config.toml
d_shared_expert = 0
router_score = "sigmoid"
init_std_router = 0.0169
n_head = 3
qk_norm = true
attn_scale = 0.125
parallel_block = false
init_std_qkv = 0.0334
init_std_down = 0.0
beta1 = 0.95
lr_head = 0.00874
decay_fraction = 0.73
doc_mask = true
train_tokens = 544900000
Below are experts of layer 6 (counted from 0) of a mixture-of-experts language model. Rows are named router (the router's row for the expert), gate (a neuron's input weights, with its number), up (a neuron's input weights, with its number), down (a neuron's output weights, with its number) and show model dimensions 0-223. Each number is 128 + 32 x the weight over its row's rms, rounded and kept within 0 to 255.
Before each expert's rows: "gets" lists some tokens that make up at least twice as much of what it gets as of all text; "raises" lists some tokens whose logits its average output raises strongly, later layers aside. This comes from a sample of Wikipedia text that the model never trained on. Tokens count by the router's weight.

# expert 58
gets: "\n", " ==", " Succeeded", "==History==", "Population", " chronology"
raises: "-", "The", "|", "===", "There", "In"
router [ 86 143 119 102 161 189  58 150 124 110 121 144 170 107 144 138 198 156 181  78 190 135  77 122 126 129 150 123 105 171  97 134 126  68  55 166  90 196 139 184 106 123 117 134 155  92  89 136 159 107 119 146 125 173 101 114 139 107  77 132 189 164 152 132 154 102 136 129 159 151 125 114 175  64 107 129  73  62 132 116 117 187 125  94 111 118 135 142 132 118 122 162 153  91  82 113 112 118  57 145 169  98 148 144  92 129  95 154 157  95 143 130 146 153  87 127 122  81 138 109  33 142 118 154  51 112 152 165 147  94 147  97 103 168 120 166 168 141 108 144 141 190 119 115 163 174 154  64 153 131 185  69 132 138 119  51 136 147 126  99  98 112  93 128  91 138 124 117 134 132 125 140 129 128 107  84 120 123 110 142 167 117 120 102  81 135 150 174  78 117  82 139  82 123 108 143 186 127 139 188 102 118 151 135 106 115 140  94 129  56 177 135 197 124  96 132 154  80  94 135  87 126 112 127]
gate0 [119 159 108  95 160  93 141 113 130  63  95 112 115 161 176  69 144 126 120 135  74 140 169 119 139 135 104  89 125 117 142  72  95  70 142 206 112 138 148  74 111 184 143 150 127 117 101  99 109 195 117  79 128 122 114 125 101  86 103 101 224  93 101  68 187 128 134 141 139 112 110 133 165 180 102  74 122 105  84 143 104 156 119 161  86  94  93 127 102 183 122  91 155  84  74 105  87 182 127 148 179 152 142 132 168 163 146 134 115 131 149 100 134 121 177  95 153 120  85 111 193 163 126 137 174 159 144 104 181 107 125 102 156 112  86 152 155 150  96  96 136 164 119  81 142 125 130  80 157 153 141  50 124 137 112 136 196 123 139 111 131 134 139 106 118 151  79 174 117 135 108 184 102 148 115 129 110 106 136  96 203 105 123  75 134 167 120 118 117 142 168 112 115 113 159  70 108  82 166  98 124 127 172 139  78 147 125 130  76 181 205 133  78 144 142 102 167 177 142 156 115 150 108 168]
up0 [109 113 149 163 125 156 174  76 101 102 198 105  68 112 110 104 106 143 163 148 113 189 142 151 151  96 161 102 152 185 100 140 118 135 100 145  81  94 144 120 154 153 174 100 124 173 132  81 119  96  99  96 173 146  98  93 136 174 133 153 101 162 138 173  85 133 140 111 139  96 135 146 109 122 137 168 158 138 166 114 167 155 155 170 196 151 137 133  97 181 134 164 134 142 114 147 176  81 109  51 156 183 165 119 113  91 153 180 152 107 110 129 114 117 137 127 127 161 118 117 110 148 194  95 142 115  50  63 111 121 131 158 126 114 102 139 119  88 148  83 203 166  54  73 189 104 128 145  76  93  94 124 135 131 110 158  85 198 129  96 153 112 122 126 113 162 169  77 167 123 109 134 142 115  90 122 150  60  79 162 129 121  89  59 147 129 168 194 104 107 129 135 148 161 155 140 125 140 122 180  69  93 166  98 126 128 118 131 131 138 112  53 151 107 106  94 169 141 134  89 173 137  92 148]
down0 [ 94 128 157 158 155 112 110 116  95 114 181 114 126 132 150 105  79 151 130  99 160 144 146 167 118 128  93 158 103 104 154 121 112  97  92 135  51 178 122 149  89  85 150 150 129 139 135 179  96 159  90 160 145 181  90  86 115 126 134  86  81 122 112  74  61 164  90  70 154 183 139 187 103 151 155 145  97 174 122  80 100 104 180 117 123 162 120 151 139 167 131 146 116 142 120 113  61 122 163 148  77 151 153 106  73 167  72 109  75 151 110 127  97 211 158 161 108 163  92  81  96 139 172  61 112 112  87 114 120 121  76 133 124 173 198 187 151 166 143 123 165 117 149 139 133 147 165 142 166  99 132  92 131 129 165 122  96  80 136 104 154  61 119 115 146 106 123 163 108 118  94 148  97 118 150 168 127 188 116 100 116 147 133  51 138 108 167 106 121 131  68 130 119 140 108 184  92 112 147 112  75 136 121  79 116 100 110 155 111  95 132  78 128 187 202 115 150 127 120  95  69  94 126 147]

# expert 40
gets: " it", " him", " them", "\"", " her", " It"
raises: "t,", "le,", "geon"
router [112 146 114 134 129 184 100 126 164 119 135 110 121  61 113 136 157 133 124 140  76 164 122 157 132 130 131 112 115 132 148  76 156  97 116 149 124 138 114 139 114 133  71 184 122  89 142 144 157 109 119 109 114 170  48 170  99  79  87 160 120 105 123 118 158 104 162 142 117 156 171 142 127 150 113  78  66 112 116 125 162 123  93  59 147  78  89 126 140  78 117 141 121 134 106 160 111 186 139 157 127 113 118  89  91 137 131 113 133 109 111 109 103 153  46 229 153 134 177 143 114  95 144 173 122 121  79 238 112 114 119  48 116 102 113 159 147 161 132 132 160 138 103  92  94 180 147 133  99 165 107 124  77 158 154 106 163 230 108  61 109 109  91  88 159 117 107  85 110  81 126 188 174 120 147  88 147 111 152 102 144  34 121 156 125 154 128 143 180  87  71 121  70  95  95 129 106 108 173 140 100 120 113 118 106 147  99 160 122 114 138  95 177 128 147 124 133 126  81 164 134 148 142 147]
gate0 [151 149 198  78 152 173 120 197 199  66 148 155 119 128 143 109 119 187 129 127 102  99 177 213 148  98 169 119 156 154  88 121 113 100 101 130 132 173 157 139 105 137 118  94 125 124 113 137 199  89  93 103 134  78 112 171  93  82  89 145 121 184  66 128 202 144  83 152 138 136 146  98  80 116 132 138 116 140 150 161 163  90 108  86 146 135 119 121  99 105  93 104 128 122 152 142 110 123 144 157  89 120  92 100 132  78 114  90 150 143  92 146 139  92 158 120 207 166 112 103 152  68 147 129 158 143 161 104 159 114 192 142  62 131 153 115 129 131 101  44 107 138  74 152 167 158 129 123 127 108 161 131 137 199 134  93 133  94  45 105 138 167 106 189  96  78  85 151 151 128 134 136 155 158 159 165 135 115 105 118 107 155 131 137  97 111 104 130 131 168 113 137 108 128 189  78  82 124 134 132 160 183 121  98 139 149 103 150 109 130  77 149 109  48 150 124  99  94  68  96 119 114 126 122]
up0 [150 112 149 112 153 160 162 151 108 142 110 124  89  70 161 140 180 124  62 123 130 108 147  82 131 211  81 124 166 124  84  94 157  80 204 117  66  97 162 126  98 184  77 149  63 110 147  93 144 145  97 114 124 163 113 125 132 114 126 127  90  43 106 107 178 147 180 142 124 153 104  86 122 137 167  95  77 123 124 153  86 102 110 167 141  70 130 137 156 116 121  73 114  90 116 149 132 132 140 116 118  75  92  98 127 172 151 114  77 171  90 146 176 138 106 119 162 138 138 141 113 164 177 134  86 149 144 149 157 209 186 125 109 133 134 139 169 133 164  55 127 158 123  98 152 129 126 112 100 110  63 178 112 133 106 124  84 107 133 103 148 102 133 159 142  65 163  76 171 131 146  52 116 111 124 105 148 161 198 117 141  97 107 154 116 103  94 163 160 123 101 125  84 158  98 178 144 161 198 112 202  85 118 114  73 134 118 141 153 112 159 132 165 132 135 129 143 112 111  90 141  89 154 141]
down0 [181 151 117 150 119 134 109 166 150 130 148 174 141  74 161 153  86 132 143 167 148 129 171 126 189 155 117 127 109 121 177 107  65 139 170  85 107 110  96 147  97 122 139 124 185 145 149 147 102  94 156 193 163 137  87  93 169 113  86 151 136  72 108 110 113 129 132 146 148 109  92 119 114 130  84 107 120  63  70 146 113  87 144  82 120 183 175 128 131  75 145  88 142 124 144  82 141 145 145  97 116 112  72  51 127 101 109 103 151  65  92 112 102 151 178  94 156  91 158 133 196 138 128 157 125 114 113 160  95 100 143 109 179 133  94  70 120  55 144 114 138 120  61 157 126 201 112 177 166 107 122  98 121 140 152  89  86  69 143 151 110 154 155 135 102 155 105 133 132  80 154  86 134 115 107 120 131 110 129 133 137 157 189 104 153  93  75 115  94 112  96  81 129  52 160  74 174 114 125 128 151 162 109 106 152 152  93 123 180 100 102  89 108 119 135 165  85 178  81  40 111 131 113 134]

# expert 86
gets: "\n", " ==", "===", "==", " =", " ==="
raises: "\n", "\n\n", "\n\n ", "\n ", "===", "=="
router [125 145 103  39 157 181 109 140 114 160  67 121 127 155 156 174 164 142 173 129 143 146  90 169 158 126 128 120  74 108 152 152 138  71 114 191 121 173 158 144 107  89 130 111  91 109 128 127 150 122 135 116 136 115  88 154 141 117  77 116 122 110 165 152 124 106 166 132 179 160 146  71 186  69 117  91  90  89 104 122 118 167  76 121  99  98 144 148 120 132  72 160  90  93  84 137 100 107  74 135 156 143  93 127 129 100 107 140 109  80 151 140 132 175 149 142 112  93 157  79  15 173 113 179  79 114 139 165 137  86 126  83  94 122 122 172 130 154  83 120 152 174 112 111 157 114 141  71 163 135 145  97  84 170 140  22 141 143 108 104 104 102 126 150 123 155 114  90 100 155  89 126 143 107 113  56 132 102 132 154 193 139 119 123 130 142 137 138 116  75 123 126  93 101 118 142 181 129 163 171  73 145 116 159 113 173 139 139 112  41 146 123 184 149 105  87 139 140  74 180 104 127 116 144]
gate2 [143 146 128  72 119 181 165 121 203 166 151 121 148 113  91 115 118 145 103  87 160 137  80 179 149 117 123 146 164  91 173 124 127  84 131 137 151 163 169 127 161 139 163  98  98 148  92 118 143 163 157 100 140 148 136 133 148  93 151 135 125  97 104 132 175 145 146 124 161 116 200  99 127 114  94 134 110 143 110  29 125 161  98 143 201  32 129  82 133 111 108 195  87 161 101 162 146 193 104 124  92 102 181 107 171 102 123 152 157 131 126 132  78 163  83 150  74  92  81 151  52 164 122 144 115 131 155  90 168 138 109 130 111 141 158 145 115 128 123 157 101 163 135 150 113 148 165 110 150 162 132 105 145 172 173 143 125  99 161 107  89 162 116 156 132 158 153  63  60 157  83 206  99 112  84 110 171  92 180 124  60 151 131 117 105 159 106 107 158 129  55 190 141 111  91 146 191  84 134 137 112 130 107 104 134 101 112 124  98 159 136  90 164 158 135 115 133  91 145 137 131  81 130  92]
up2 [143 149 125 117 142  51 111 128 128 156  90 126 111 179 161 134 171 100  49 162  71  54 156 105 182 150 123  89 138 121 156  93 150 127 101 166  91 137 120 102 173 145  64 128 146  93  89 134 170 134 123 147 127 182 125 140 148 105 154 134 164 134  97 132 152 152 114 134 119 101 151 209 129 173 103 210  99 139  35  92 144 108  85 147 142 131  72  85 127 121 165 159  90 137 118 130 132 135  46 177 147  90 149 134  92 129 121  60 102 113 147 164 145 176  81  93 163 132 123 119 178 125 143 133 135 156 133 126 149  84 193 187 206 151  79 133  96 123 153 141  98 138 199 151 120 137 123 112 103  97 147 108 103  91 144 146 134 110 136  99 149 193 149 114 158 133  73 128 129 127 166 171 101 100 120 117 146 124 144  56 142 170  97  98 170 103 122 116  83 111 105 136  91 172 126  99 132 141 137 175 170 125 124  97  88  80 141 151 170 142  73 143 163  93 118 105 161 170 100 111 130  92 111 169]
down2 [105 109 150 128 163 116 104 161 137 102 139 125 142 177 149 100 169  88 124 144 116  94  77 124  96 146 131 104 117 111 171 121 165 103  93 147 103 150 173 116  95 105 139  93 114 143  79 109  97 125 114 161 194 160 103 116 151 157 126 181 110 179 202  55 124  80 103 116 100 135 138 116 132 152 130  77 160 138 161 125 170  84  66  95 132  57  64 104 121 145  89 145 120 107 195  72  94 138  62 175 137 134  99 124 140 115 157 167  90 188 163  99 184 131 121 123 119 146  97  47 129 105 111 135  80  88 125 189 121 129  93 120 140 161 129 139 148 174 107 102 167 157 181 135 105 156 182  91 132 166 140 100 145  97 145 200 147 140 106 124 161 153 110 115 150 183 131 105 143 147 125  88 172  60  87 132 125 105 113 123  92 133 131  81 148 131 105 123 137 160  86 133 135 144  68 120 120 170 120 129 140  84 109 151 127 147 144 166 123 138 148  55 241  89 123 134 188 108 129 185 131 139  92 155]